Weights of a small mixture-of-experts language model, trained from scratch on English Wikipedia.
Experts: 48 experts in each of 9 layers, 96 SwiGLU neurons an expert, a softmax router.
Training: a variant of Adam for the experts, 422M tokens, 4261 steps.
Below are experts of layer 3 (counted from 0) of a mixture-of-experts language model. Rows are named router (the router's row for the expert), gate (a neuron's input weights, with its number), up (a neuron's input weights, with its number), down (a neuron's output weights, with its number) and show model dimensions 0-95. Each number is 128 + 24 x the weight over its row's rms, rounded and kept within 0 to 255. Numbers have three digits each.
Before each expert's rows: a language model's description of what the expert responds to. This comes from a sample of Wikipedia text that the model never trained on.

# expert 30
It responds to: Mixed word pieces
router:137127100133161179160102096070133102149143113159105125137115139162141102125134104092136094148109135118135121113134134142168122161156157120125118111122079138125091147143110129096144116155126089061130143134101099114071113140111136137109178132120149116111131094144135188098130139107127119148
gate21:171160137137169153089181119099148118139156102123122076115139111133118107128112087128130114181082126130118118114146123115140100114132142116161092123165089104109098155084119150141133158160148155099166093121106127144118172140101105108120159121117157110144143092156129133155110161137141137142
up21:132171153102133138075098133122129106109117135137171116075115143145113087137128141168171140113103124121131098166101130133164151162136099132099114137105114091175111155193130116126117156126132115133152108118133119148135157149139130169120150176128097177156119162111116112137159121150152119145
down21:092093153136093150146112126113136109157096123117099115155131148107129138160165118087119151122084135129091126140142156176154132147126130148119097135123102113091139112146118118069141148150112115142145104124110150128100169151107181120085156079108100125139095140111137178122083128117109159126
gate22:143166142123097145088119159068134186166130132125116133158112122149114106127078115093120138112158142182119129138117128131128202144129194120166160141134094141111110117113097152137129094127140095097125143140122140127103104128098129118106090122163133124130151123154105140149133154143152126132
up22:119132167106131128170140095160141144126142110128165108087146106080116146106097131111137123170120146112120160108121130141150103126111110137097175139118140162178137130118089108178116105120169139142127126114120150133153184109136092117133088164183148109114102120145183134134119098151122121124
down22:105154115124106157122113137161154143139124096141124093097110134108109142111151132164164094110085107130104104152144089116122113126133144139144141128140093104114124154117142145071132112160152116094150132162111135114189138124143115120127156099176148087121125155204105162163163137135117139119
gate23:099097119127170121137177134106071123138150103098143155122111138101112125133139149088172153123146179132130099118150154182105175173134083165110141127133122141154147104148153109099162143135114098168107126140133159158129104116147113116143116128158135104155093116142124136107107119146152146098
up23:143133131094119129183100120135124122163127121140142125158118187114127128130143083132097093119134119165141136154116131107119111117125143159110082137110134098136096175149126146142117143147103130141103124117144174118130129109086113121128144145088102112052115128151171138201132149118170141129
down23:112121144129163086141131125119127104164138146126083152190106125094092166164148153134089136099148116130078142137137148129129117162131140117162106141159133108112168132098136100120167123101157089162099105152125115148129101115129142122103155136082148078156145137154156141162119115156123126112
gate24:170094134160138120142136112161143179147118166085133142143090118077129128116116118111086165124135128109118115135109109073110123102106168148129117097093104164100119094110112174109131151107149142144126075090140121140070103156133122104125129096155146144119157138131134129161134136110134107140
up24:074177156121129115114125137080127122108117111160117143119126159126118130144140154136172077128111156167124168129121150160133114125090119140136104121161173134135128131132128125136120095143125130115105166145134208103150126091106084166120091145109101121128087097133152123120096143159117149142
down24:112145119158140137120124120119134139139125134143116097114140125110114138139121116113157128138093117128122145160102119129124127125101140126168113139118115105144139127141132109130107104145095116127163147143135112123163139137110135173102097116123140000141143115128129150090140107117117124136
gate25:141133170150123122125135143110128157107143147145162140154100150136115133149168077124141140160147117074114143158129137115170100115132135113120110120090148127129150164158136113106140085105131140103129164176147086112112081132098131138131112154126092162139099115152110121148095135131051097108
up25:122096158097125116141097121114137132149130148160147169147113104128126155114189114138133145142136144187121098136139148148138130104108145103082130130140160145134149178135113129163138086124125152130125201131144110097135174104099132135138157097111081106117139140178117138128108162118126163108
down25:123112116136147166155107149110131200136127101139125105112119157140119160137130141138138094137171110151126130170086105139051094109115074152110132103147112116103105100132137114096158142150126121140088104108154111089119118116131115102135103130090085113102121120108105128102119133156160102142
gate26:147124110120132141119104079056167126141111075111132082121109124105163106118133138111124113119108110135129106144127096158164126104147110141125121092160153135142126140125091099107125145192153132128155100145109183098113083146118115130144102131152116100131120119132134137132123069146178118138
up26:095144148121145097139178164173084169143116156111150181150130104125132160109112132133134143145140141130146164130104159126083117137111137102116101144093125111126125128122158180150092146072109093173100130126145123153166142132131093123137114101085094134109120151114118157121120140107110116104
down26:137155144119156097110090134132128140112144110128149089087105139121149142138120104145125143145106124111149143143121138120146111170150121136125109133124147116127128114129124123078128153129119113132150121138127131138142129118127185112108102137120100000147106137113131165137141130132110140116
gate27:121119132109111138144162123011107158150153146140162132145149113177110167139099155120125155148120145156164166128126114134116135107145129112127128106121115120167126153132126145129155118149132151140106147134133182162119133139150135124136145161086117105104109119114122166137095149114174117133
up27:129129178132153139150135123078130125161148099125125147129156137137128131124115131098061144130126133127139115198138152123096133149174149091087131105136098124122176078126131150106145091121090120130168111117130139149144146119163164102121120130110135138117104123143149138101123184105142164168
down27:115136086125111120102108081128122141134098149121132170157180131096101134150107157120122133099129112147129121097114148106075156133108114140152143123090199127118165126134119147153162113133118160160123067111137170118106121096149133122105129101136100168103132109131135119097130075123114142103
gate28:170183091117152152121138104123116149171112124141127152145148128138095102100149129093124146132134147152134130146090169106131130136092134111120154143110112116111089148154096141135083155097153098132040104134131139120122122111150152125143105130134102134102092103093130095128107183121141109136
up28:138160082156167146168101108133101114168107106152109140139153119148107104131154146094115130142131118151121116155131158126120147158084152131125150153112105119140089150139122133146076110111146088154108081134127173102140163096153177124163136166162127122117086110115116133142097169111144121121
down28:105112154125130103121145142120133130104114137136119141122126132097114110159145148120123135113124127145122103122105118163122154131132123123118175108138163087127093123109133128126137116102129120138125138131123119146169134128110142113153133124120119255129151134121138093120119118105108122118
gate29:142089141157111131164066153101154088124168096158158105131105106137082116142150174143109089140096109126126173117110153092149136105134131163157142092132142119137128125146134119136116105154146141136115097168131157124107100105150138111167179154122138105113119141132125179126151133117144157113
up29:156142097160096128127131160140137095139121114157115081106141088129093120131119123135104089139130131116135148128121132107133160073146144115078148138126123059094109177119096101114126149165153143112129075130141123102102109116108130129132133117160143105179166116112154153127111144111074143132
down29:112107096128126119150142173108101162096145121135146158157153145163078133123130142131141157177154117134155135103132128104147151108144135090102140049127126095155124126139142112116142149108122123127110154136106129129155110107134115143131158118121146176110187093157170109172145152150100123101
gate30:142109152164129146123129154079114133129114151144130109096126148120095062110151127103109102089131155141116143112155137145177136142141092095101129131131129097130097128137129126157128126188106120118106100133121120102142107129106128135116158050181140120104095138144152146129152151092119080120
up30:158147091147132108117070114113117142172128134134140128117147114085118118153155083072114115113094129164139100107140122154124163135145118100144159105158181142099135111136135120185106104164112132127119072129132132114134081173129144141129116111084112119103136136116117106111136155154105099138
down30:141119146110160127137135122088115119114163130082137129098123150177147097123124122140120174121122109119139162149141151135135152171161160117120100144144114151134132149086108136153086095109132097110127156126127079145158164127128127087142148132096123218119110131087110085112122135120153129132
gate31:125085098079125152115151138145195171170170118121124114130145138133129125096115101124165142167120106128132133134146109124136142104122121142059130127149084114086120163079172120140101143147145111140134133111102120148127092112144138115150114152163147117107149112110122150104150152126105081152
up31:147143121095133161115133134145191156167164130132133114129150167127105133108132116131180156167107110163116164152156137143125144124148136156084129153165116116087141157088147108135140136161128106141172112116119128129139118123165140108148135125162141165116151157120139143124160183117133089178
down31:134102136136141128110146138142133143132120100124148138126129135105123118094097121141122093112145144125124110100169098169099168132118087126142139123131117164132142138095143093171136142116126138145125096118116142139124134110123090124147106115120116255119134160138154111148117124143124143132
gate32:116115152106131157164079138124141123093145108106115126130091109135153115134152112164137115104132127122117167090083154108148123148147180134099130095105121124143119129151124104162129068144152138083138090133141102143122131153100132108131127118137161115059139143176174151134108090103105134120
up32:093089164118110141108078137155156166108119099097119120118108134119194140125147127166140161150112148086135157128121137118113123184129193121086113124158127111119151134146111110126109099132126155081167096091137153129123160104135126111140095146129137121103146113135113140123157116129152090106
down32:118153121147147133126107108098130154142158122099127099160132132128170162106128139142137138114121145109132121130131137121154151121116141113124085152113136146096136109149111080159115057128126146123107136099089138133108103127152145116078147125122088207095130122163201111152151109132148159143
gate33:124134121126123191114073138108111087174167134103111149135131143123165064122146154174125125118123087124144176126125113113115126157143151134150143108086152123153151137118088083146140106105135115077129141147096117131141163123114117131104109146130106131095144097141145096164104119150103129140
up33:122122095126112103132097108115108100144146163160119110106130123098115156118139151145158081153092049149177175161139121110132151099163118121120124148073138150138132125137151165126140131109130104172111127116093112091100114091115122122123147133104140136127117148143062138117134146111117156140
down33:136152126116149141102158135090122109123091163152160138075123132133104090159134113123109131129091117140138094094106166135141135094141160173136139116134092126130122152125136109149163179127120117122118123097156128076112128103163110099135162140131133181101110140152107102171080150135109166142
gate34:179156098114135157136121127090090103152157119138132148111117116109106117154157101101090078172119155121121091131129148113147119130132114142080129106120157123136122131123161107122125123166146133110162084132148149185137079147116128153121148155137168175142108126152164158100084127115148124131
up34:165090146145109096121116101129169138120122125121079087153151166096115150153138149110076159094150141096120083101138135123154124143079130120139156107091108103169135175132145130136119158123118135162149130111102116144124074111176130145094152146111095136127108160103132125130110147115132143134
down34:105130112155148162106161161130111129185133111133104083158129146147090113121104148140175158142137074118162101109158116105160176093119108121133148135109099083138102122096101125104149110130141131133106141124087139093096146121148124146124105170112095139112149107121110112165090118152142105129
gate35:132102114146133111152074132123088105151131092124148130134109166118143102152124144116116096123134112091139125125130131136119179143118098111073135103109096079113145139102168145101086108165099161137155101109133125147131109117124116127096150096135111107144063128101095191100145136134141124125
up35:102177114121146156167144156107096145112129146137137164136099136121098128145110153181121127211141154096128081118116140104092139106159111147132138124127114169126148123133118120134140102122130145110118104180110155117132147153096167143132107119127164109143099115169117127130086118155104130172
down35:118106087105151146103130147135172127152113129157130115120145123169110151085153131145156136120060156140142167108177127150132132118123124198123145117147136130170171113155113096157139133132178150144147136129118151124121144111134139175163132069115105155114145147130147137139118119100112149108
gate36:122137160088099147148155151130125142103150104153108143121084143125082103139092122128190121105112135161135100154105136142109099126141156121138106114162117171136093114139068142129145116159124105145179093131160136149127106126080115129114141090153172118141107124114120116119124143167157128171
up36:098134131138144114121165140088118167115123154112118136137155116114118147096135144091138130123153167147157180125112125131100158139109135138134102106170166180171126098110150085137139118180138108153149104133121129155147140160098091114117102139170161114097139160144136144120124089170135174134
down36:087101103148120087153113152157150132155125142143129069146113111112112081118139134180154118096138122156141114126114138128104129093098109134143112114133132157106122098114130148135154132113145126156118119146147070101168148140150094158120119132100150201119151127135089148135146075153159128143
gate37:133153170109139104166124135110103119171138114137135129178130146177133130124169108077145112081127128160104132106147114113101130103125149135138102133144096154116156143113096072117091159151118103121097140129146097149096101120113124133112141095109060158078150134137114158136105133123146130124
up37:114145149138124122153116137119150136080140093079137157144105169154123129108137091114139105126145142122097115110141143068131176155100173133130099112124139174107140150105130137114131117075110118091099114121123080114136077121105127101106081098130106151129130149085104161121126107139126095118
down37:104069143144145116150158142153132151126104062092131135129161152134107105129109124112117123165153133115099129167124110152111148131116118102110124139131122144112130122123139123172154111100121116133126141135162092172100102133110138080127108134117139239125140128127118102120093145110139139101
gate38:150119156124156163116142144160142077138147159142136113109135101148075140085148128149150128140155167135128093120148106119113100168169150106123080134154121132129085155123148128116093135149112131094136105127157091122111155137114158149145128112101157170143135132113111158164171079159140138161
up38:117157127080099139101097110092107125100098128121111109099116120099153141140141137150081126115116133117141152061133118129118135141095095140081140144117148122134115117198120111098110155104147191089153115096119152134138120127158107120127100150156191110161112130108111113126109144128141139120
down38:110174195126115102087122150117089100107124129091154122130143092186129126155136117098100142116199099115128121120144150127131162105124086127124165113115110161118145181155073139142117145124133144111099125144116114128091140125150140122159133172129129133167110146112121104124148119115136120121
gate39:112149168109142126143149151131102123125157134097134125131155157070127104109123103171121108102135102126076153124113141116145150151112093120115173086109103160158128109158111089142112136156148073162118119140111080103124122116120132164103171163103136115128130121109163115116128140180114093140
up39:109136149142139155119142122091110158154110104134151154130132150151059134127127136134125145074157096123100129132088130141121125150132133074104100130111150153153135120152142128128151196165116087100141090146089119094121149142142129158143134194141155158128144151122142103132110123136160116096
down39:122149181132106120154124171142098126127114153138095142150109109104110130139103129133091129109143114144139120150123112165111121172142131146127101179137131111184121130147127130147123142090088127126121128153156140135110128084086115119114122111088140211162121125115142097147150109094153090173
gate40:134135143072165146154130140139169188102109139111139158145115139163136172090145173146106185191124128108096134142122116112129169111140133161115126128128115146166142128126128107133090155106152114159136127137098146132123145104122125136157104103086110108131143109146065109138103124122113117123
up40:125089126180085122108101098085103114164124120115155102121164158122176103126118107118157091120145185160126130123163109163115110152098116141127145084125131148136146137091127156119137094162117155151127086118129126115096085132120136090126123122132129098120097124086118158106174119123105109126
down40:124146124152140109147120143134116133146122118143121083125117108146128160115137123126146129115138127098113132141131106119115118118126153135144133142146128125111148118141120130090123138133135138110139146147114139132144101148118122167126112141127105000140091127112132166107140114140105127115
gate41:133113136119134147104172126105141135111113100120112112159089107141105164092093123107189117152150150115141055138145088122161107102108121119114105123166127158143089106085122110117127156149132110133133117152106129117102175128117130141091099103130141106126123109124142155159183096135107150161
up41:098171123123160104153126174143124120131133133114175142111098154096136103117142168189093117138137096098168143142108108157124146132113144136133132085091128109120172156160103121146114109136160143135136157145123128098143129140107112138166131165100100116144142095135152130076102152161136130076
down41:146144120153164133159108116131104114148160165138108181141164119170108116126126142155098130108098141137117117134112114100135161147126134153136132134113148112143137096155124112157125131116084093101092175164120108173107119167089144169138109152107143084191148121164124154138106110114150111107
gate42:141118136139127157107135124138086166101147134113132160144175145141180124144110118130154151113113194153160164142127138112128176163149140132135080141148106113141126139153067127107109125106148126157125130155121170129143149131087104153144094137146097074136136113140122147111122162138129181130
up42:114151102135143165128128159110122129106152118123155150185125186145102142117106117097154136132117175119149083103132134101112155131141155133090110174077161089108132081145127135106139122118164101154138150160140135105149115108146113116134105144174133165155122122134151117126091172113143160132
down42:128157152093164135149134108100150136119110149104112113196121149110112192138111122107091154141109134125112109130133118137137181124100120170114096142087158080131105075144119132153104137128142167125099150112116141139122167128182120153126175099117150153121145119118122120133133117156158118104
gate43:131125095150156068156114140100116127131138138117123164132130156114168110139111104140106151150109096150123138122149140084141118112093142119163173128120090135112134180155114113083130073098129168106121120175100126137089116112109142092118146089120095105121093134104119136111091162146128102134
up43:150109102065097127136142150144115128155127112108158155121119146142127140121120137139120091100143165105128138113094134132166133100098123120081095124141175108143093096116123158182142133090125140137126149109177079094123103133131107123128100163144107100145130114139114119102149102103061139147
down43:142129081142117161136117136113151120129155126127120172113171148135156150155106107116113157091104109106128150117135095139130074103131153170149113102138122122151119106111148125118137127119167150126166149160142183117141131132107130113110160121110146047116104120146124195146137159144122116170
gate44:138111085143108091142161094063137132150125126111114091144128133112189128175172131112110109105112133164121135147146132129120120155126106146129084106135110129076140160134145143120141128174107154119184101143131142120111129170122146130125126181116131113105119144123144146115159124154149075102
up44:162124102203118112108117109126118165148091135145147105140160126140101096103126149174128131112199121131116155151116134088113126105119124121106117140083119136119104126152166132127150118108132169182118145113169119116118114149128114122071153179139086152121114126137133127137129103102104104123
down44:158152184164144124134144092110096106170101145117104159139142121109112190135139095138123107112110111111154152101159106131134096168111199107073128149138105107146118150163122129125124114127127122135153125132122146150145155146118147136117171088143136105157104152158151133153129138167115133100
gate45:134176124180102160176117150135168105157133129144093083125119127148182118151160148114129111116118092164132131157101138155116146156125100135185126115140130106170143134115110155119102141137143120119139116131133113102101139145136115152095129132103126075160166138124160126106165163161165142114
up45:135078145117083171172041167135139100125113139113122110105131134096172164135156138120097111165125096125121147146130162139151094136128144153149142148168127160118104122145121128120136098106131145086165125124098111110110117143133160148147094122122153108167139133117123129125132106153129150086
down45:117132129127112166098099132127189109131107141180119124129124163145139093098117151117114135107129117115129184136158134116161141113106151120132130105101159124076162127122131176138159139133118131140127121156104110107131096116171088140170147124136133202088131119133098112147102137124099158086
gate46:130122170152131131137156132101089129112119137078104134098125164113144132113123110102141122098089141090138084117125096132155098153150117126101086128116127151103127102094166127117063139117155141107117106202122129133119142127117178123109123137124119158127103144095130142137187096137163150124
up46:145175122107121104139151150151165114135190101145162131146143125118137100142101120123145183144088174107129119106080122149125138127137077146142134136125162143166145144121119114114125126170124137105103100131109196107135102158184105134116137136136136142152098132124140150131153089108122109164
down46:154157138083096150114115089093110161133158121100119110152181136188144094118147152102110134147139112145135134135097160176146130103105155145132131135125160122145120141128148168189155098089151139110126161155137132121120135100115121155116129134089134125114081127169134106138106096099137098129
gate47:145103119131129113100130101100102132142119094141149101133091175112155114143086133125112118109153111111167147117129157139126139131154120108114160112098085123097116191076126157142126130131128118067116085119087166089100124094133136113104133131135095178114121112134161155096140125090130122120
up47:117116127129089156143142142135142150154119106145139130130088100152100125075121119128148125179105133059128057156097132140130154111123148142111148090097102093102114136111119114139112124133129122151092146144127129128130123098085149109130130102109116124146109084183085115152109090117093156128
down47:136129143164144122129119142108084121141127064149145132111141083134163131140112098150152114105167120159111126140158123125128112132143150123151159080127122126144129125139135145164135110151094129138155147182139131186112114124151111081147169083118152191151130090169111163126121108106124116131
gate48:131116142127109127126145156097123062149138135132100161146126144123132120133143157114103092127150118179148166135152120166134098166150126139130127096136106102157152121124128136116118098114124143121129177107128088102102107114073113141129143133073066132115137114188128147112119172098112098150
up48:117165118110117162099157141142129166112121114064130147140111144159088177112179110140129137132105113125116111150092121087158188091112158133173130116156169128133134129122131155118135138150134152133086134142089124107167165103125127128138125091111139123129126183100114112137130149109164128121
down48:062133104166127096187104112137133148110104119063132160117119137133123159138099166122128123159130100158123103145131101133116148151126115137117130110131161116160128119133138160141100148105137108163100114159138131127140111121101141127162100107136145090136148143109183132076082150170125098119
gate49:082095102172122127130105115131161151123112105114155115127133106150142131133116138136116108129103104153151147155138099134089125121078091138156124072114109157121136123079079144151116167136158136138134186129129157102098115107156152100118116103129084118166141126097127098129083140153122148160
up49:123074109174141119141110123104149130108118141135156127109130118149134151130129163137086127120116152122156167115174089102114109133095140112127123140100181138124115131099086112163134103059164124109160173130140164090164111126145142127131135129132148109112172141110125102134110130113067141113
down49:089142144097096148095148131102157113066130081120135157102115119153118160176126156128118139110167118103122115159161109148142116099120114123174105122124151134115115170088127104134100138152124145105124126139143126139113139097124121133165151114118134218136140141166138131129089152097108126139
gate50:115127093149148109133112115137139124150141132097121136106095144117125129106128138088124156143150125127120139147111163162172076125136122118109155097126136112094117122127133169128146148163124118093043147123088088146106106129145138128154159120124104065092138109135191124158096135102109111123
up50:156096131114099120136163146114117145171110160141112140122165132146102156111076128111113128120129145158104129139108148129122100118095139177123121154151151160075138120071139084145175125098145137148137124207134136074129132127099123132092108107117148149122128132110110135118123143109127096092
down50:103136147116143116101107153096110109152113142146113142082164105148086118163137096150098129134092116160121121128101137134113102112077153136114158132159090152104092133144155102112087147147119133154106136140084128062119155104155121119067123166153132105149092127117119117093119115136117128123
gate51:107140127140154141161159117112136186123116097152144088139111122114131120152125125123124115155129082136126137147134184129124165145107113115157172085062096164124110124120126121084101143109145121121158186092073165110115122112131148128159133126100114117144112096095126111128143120170119118128
up51:154123137113169112132124114117135118092083093146100120119097126112104126177182134123196138144142114124114140096146173155104173124131084106115156119156095118119120111169118139113125118114158148105128176149136155107143162132082186125146129108131119129163147131159125136118115125133103100121
down51:147130093102116148081147104105146118117080109112108142091161135119116139173120159103148114123173173159133142101154118164152116153107125113138144135088144074115115114132111172138185131138090131114172150144127098161131145124118112131145123109175121144155157140173147149122110127149140108132
gate52:132140125130172130082124100121145090115092169117126124143091116147118121124131148163099133132098157066128095159159138127128128090114153145082114104118102106111127144112163159141130161155128159131164146091099137155113160140099131141120155156100144146165131141174140103106122124079124127170
up52:121130127112102177116121155154119122160184167141103122126146163131157116121128170148133132149113140137132163125101166110136122149165121139140134156147173154142137142158127108125156115102108111098150152123117112103149081107094095149107144061118132100166168115126123085134139116133130189142
down52:115149115141126120131124167183078183115103141092144147144113127139078149112131170096105129138132154124171111116119143142142120147083135120122150105169159098136174156163124160157106124145129129120146145179152103150106139127155143135123092149118099072126129114141096118132136106092127112117
gate53:097105101107158111142108138131147100113120088112130099110134158154127158116121146140103086157135183127101105146129130178141113159142142174109123132128166144121081122099126183093083132145131114118145103155103115163136096161113145100126165087094147137150114106132136156121124146116170146149
up53:153126140117111092126131117136156101125099105124069124114101141085101094175122103146141096136111146104112151138132155131146133126118119124087144098177113124135111077099137168101127147160134142078132089145067060118128110106130125105131163115106139123163134133092133120120135113115115122155
down53:160131110134157114146144142098127125140151097147122096126119134116157087132093142138161153098128124154115126095137179093106159080152165119144128138096121098133113110138085111112101110166137129111166145123121129147140106176123097113187180140168108124073120108125169151129147146136135112134
gate54:127134126155164123117135123115142145112126112163117174102176104177121131130152105135153116096112108143131102147127140122111139107150111142171162100169157128111147114132091111152122126170123169124130076154166139097105123122069117108136094101136153063134109114142126164125107161143103120157
up54:153129144133174106090156108158091142091086115146117137078115165093094130088125134113092140095131135147146096149149143134122165157165104127127104122086131108138139132092095127122116139110123128139134092113107080140164120114145097088127155107131165084144101142113145124117149142124171092130
down54:116129171113139139042141105088112105125136109114138147124143111138152123147151130115134102116132158087121139172124149120091134132110120121129107152130147129118118128124124188139137120127121123137169139162130152126140141104126133140132126155113173125174072170041093135101117128116117102116
gate55:136132112157140167168163134093124101100136114121150101135172115117108156116112090129108140155084126122136103174135117109113114124142101144087133092139128100130100154095141088126138124095121141090109158153154112100147136136169107161111150114108143106097078120125140117167158132174103156168
up55:117116113133096187109124113103115143097134107118137110113142198120117160125062136161119078149135140058138113156143107136135110172141121116070113138100093080113129160101128095113129099124135155113093119111148115127139141104132108137113160143111152113127134110131099155144136120139136111126
down55:125122098099116130130107157158165094117104129120103177161139122160124131177139143153094127117173142149158067158154139076121139136093126085140112110129114121134155138127131126164164155129116138143105111154101136144092129114152128128143146120118167173126134130157147141103120155178084157114
gate56:144121130100128110149139095109110121128118143148129120122066101094157109115120143120110170159126138109185126132099100134149112158057134109099154153121126084161067137143155140159129123135145112144116126094131150158121145127107131174089097151182132131141130110155123107096127124143153114144
up56:109137099135158100118122117140168135119136110128124171114114161136123119154118131126126146154133150124147111134103159173124139157083074175108137151151127127164108082109158151130094105135113100145123133071134138158141138079117118146099083107125160139130115150148143159137087127097183114164
down56:125136122138109157151137163141127131141138185131134130126107138103108072169133172176123161164142123121117126118114118145144085134108083138167153163126138118132147105128117125124087155100171125140093083070152116126135136107147140100084112155117142170119151099142155120108125099108156107134
gate57:105131151089155124112112139111123144140087113122114173129149106166107142120120159139116080132161124116170165139141125085119133149126094113197125073098136127109098154068123129142111142095133126077125121130138107139117137150108117125095098117140124119087111100115166129118152143101142081138
up57:115112127078118132196108146147135171106099126151143093145143126124145094059092122137110104104139099131141137100119182126137106178148095112128148105138097156096099144112154120127104113105124164073125143102149128124119166122094125131087142122099121126091131126118135144127109116131124129095
down57:141146137136099151116157171135148093073087095085115117108175158144153130133108140105132143106161139125139148149138151128144153156129088108124107084122116128113089107113092154170138096126126165126127107119119146147136154181150159099134107112085102133115118127099076154128118142145110152151
gate58:114120120141140084136094109090096135103122109153141099116067135109167087132119114151147070146130093143154126151144164137157158178090118116124144104143108136118096105116170162113115099121116146126104148111133141124114119112114175134117160144110095131114162119135081159103122122165161116117
up58:138094109136094139151112138113140159125124132127128109131111119124094149119093063167117123125137159135122127134103161159129149094131077116117165099101155180090096123129113098153143077127137187137133122150127106080116132146119140135125095156143095089125125151129153123097093093122101152144
down58:110104102128112144156129105116138128143120107178075118105149170170137150099092127130124139103117126163111181111149089112131118129123133130128140091130165103165135113118150144165151138153137140141140136142147177173068140096130121102142189106117142166154163127138113134106120144148095124122
gate59:121125127131143088123118153139141105153167130185133121172117153151129119148130104097120105151104109135133089129169127138148122125143104103135139145112138098138114125146146183102168142176127165149130140128128146140130086106093127143139168096153168118102153139151153209141123144087124129099
up59:145099114123120128104125111132126160073124104120151084110139095105116114125124145162122106126145123135127124106120150118148185165118138084158155089114150155118143123139101109146107104146099135138152122099132186082141159130096126102140089142131154131115121108141190079151104108176127120153
down59:097192105092156122084121125114132098175101152158123170134123120118128154164175122138148107125115128128138166125161114102133111136106128148115091127153101118156103122126150121111140140128143105123116114162127122098140134097171107130107114143176169147143142186132103134095117120157067140112
gate60:160088111110117131155172116144126119186142122166123173114139140125094104139139127124139087118132157170100130130145165138174156144157127108078116119115165138088151118183138140106153101100135135142145120130114095097112099137152142123136136133134075161126159132181137161118151107121117117126
up60:140110138142124166160149155148125167177131121126182153141094151159106109145174136100145112108144146129110137110168128127182139133134168144115107091108122153088111145117116102110124139132105149133141048113119091077126104116137135107131101132120115129106159115128120152139149088152101103125
down60:150159136121150111138150143096119095117134139152161137151151175141139150132112124147132125139134151148096142108107088089152111138111187158116111153120162137151116146127140147119113105135156139159136119113115169128114142123094151099118138115148131235129167137159144125154111155137119080111
gate61:145127122110135188172137109084127153144115118144125088122105134135117103100138150101181055125083154138141131136153162140152138155148129118125139110139181134082118125076124133159119120116116113135148121135111107128073112109119114099143104121140150085113145129121145148144150149087092148124
up61:126109171098091075120161111140167184136133136120111164144092182078120101096060122124131095074118136123129149112105132140142108145149149138111106097121146152106107088123117120151145148110128139127139143117099128140153099117108123151108106103130107088135133120172115135100142123127136156119
down61:132170174134098123112125108129144108113139103118130092103079147166155100119130119125120133162118138109128134109135157103132136120147130128098135138170142119069073130120116143106116111159075154151144153153130126125097155118109146156122164141128093178120107154125127081125126176190128145138
gate62:137183113134130191101125100124148138203096101098201133108143123123128111132139139151145134109122121127107140136121086135102139136115113119140108126131135102190135104127112157167094141109121084115128105134126185144122163079137124115144121142114135143144127140134122125128143162140147160164
up62:127123118129127097116106114116105092102131132169089143148146132140130107094147123104160096083105121171113099108157182144160098172148144118119109132113127121127078154131113153117135118163135137162132089133112107117144115153133091160078174108154097109122136104162095140178124130129161122113
down62:112108125126147146133111127158111121138092116134119145112128137124146136132163095094118116154087081112096142139116139109151114151146146144145127127156130095131132090148123131102094132102138117091120139116126134131123154145125161140093117106079109001138133093112147173147147135129124157121
gate63:124125083153128174130149160126121156087159094131145097142158109191106098107147142124131137157123111123092108085127141092175152121119089116107119157101108129144119131165129117115137067110121080121128165141123133107113113130127135135134120140125141147154065119092136153108113094105129118101
up63:167102115160134126088163157123107136077165127079116108148124135164111128117132133118128142125146122133100124147132106125136160146136121164166133123066057101147131148120132124120123096119113135158141129108138104106096104125124146130176135081119139159131065137109139144089143087119140164118
down63:118130104140117092124084132196132159151110128148141117123144111145141167118143128144120132119130134089160154132145139159124134122130112113115120159161177058138130156164108118135136123120132156140153128131128111046110119114116144131143099143157107189132134108070159101131144133116113156119
gate64:140132112086130126156168135137157125111125054121137123137122131080125166126138105162149137111101120111101110119067151128194137106145112145110138113115178143110136126120148098142139111152124136113136124124104111101133143123123132131105185113133134132145079128133114168119187125149092176135
up64:175126127128158161124117140138139113118147187104188132118078146122160137118151124117115111148132105135132186110095123153101108109121119139107122138146138098137125106131127114106123132251127134158098125130129102128157109140131117126089150140127099134155130133116152126125123127105154122155
down64:116127140153115123109100154121088140137117079154162152151123162173130136111142099104131124119132084113138099158090140146109143152091184129125119141141135135149130128121135130141103168120083090097113148109163143127089141135165152122124137155145127043114103158129104103136092130166119133126
gate65:126154071156142136179143155140133099107141137179132103124136149145099112118159101116112118099106107118162167152106109141108138137109171157146122125124161117156071144149137146142107106119129127133157112097167104153104123125157097124079144132112081134144144116142150119118111091149146179157
up65:113124116098125139116106126147160134143132097133136133097088125148132128126114137129142145138114099099143140165114147120183100118168145145122136116134088137125179106153140150124147091124106092071123108074095158085150134108125117125142120112198164132140130138143108136159156069094154109126
down65:108119160089113155136094114133111156144159137127132121145153113117148059141110153171070137178080104112132139163152137137116095130100155101121132150118121143103165101125141139116113157120133126137143164106123155091130151112160145093141077156137111079126139124118103106122131148133140169104
gate66:080146144106088148139093115115128100102132113145127138102108151146097107138141153122142160114132151131143143120127112157163126125113169161119091111145095092138099143135122110122087106119141076130149131143111137101114107065119126120145187120148140105108089082149068134101126132125116176127
up66:099137098109135147155102140179121145098086108167112159073119132118107151196146111148134122166118142110108095118144110145124145181156181167136092132124087115137140149146138112103117110120104145136150132128145115097129086104142159132115163115117095131123127137165088136118107151124147144118
down66:096130144113110120104133144118127123115132100109136158100150155118085090145105124120125147110084143063151144131134147187113136155110141129168105124119158113159117129114105138127110122130133157135112122057131112133189131126078161130129129147162084157096145107092153104109098135099122142138
gate67:137137119126146168142096100130120094125100143144158096113098189109140106114164126126108155167130122096139159161135170130179119147091148146132108107111162133125140102128107163153126105113185095107163127105078100110133125140113105159096107121115101128131093124125121139129151127135181107146
up67:199116134117153139095111124142138068155137140134094126138157135141078125141101171120114140122177150157113140094157164094130157145130108131167110142116148104113085136163102151124122129120135077127106132137106100124156127159147145185142141157157137140122132147152093106155115151121143112120
down67:117116128138149141135130157100113085087119117119108158126091134137116120156106131118131122146143143146153106150104086113156104099118115131140153138143136163155135177119155096093120120134174099095101085121158150158124127089171123120148130150117202081139182146152161131127112141128148138153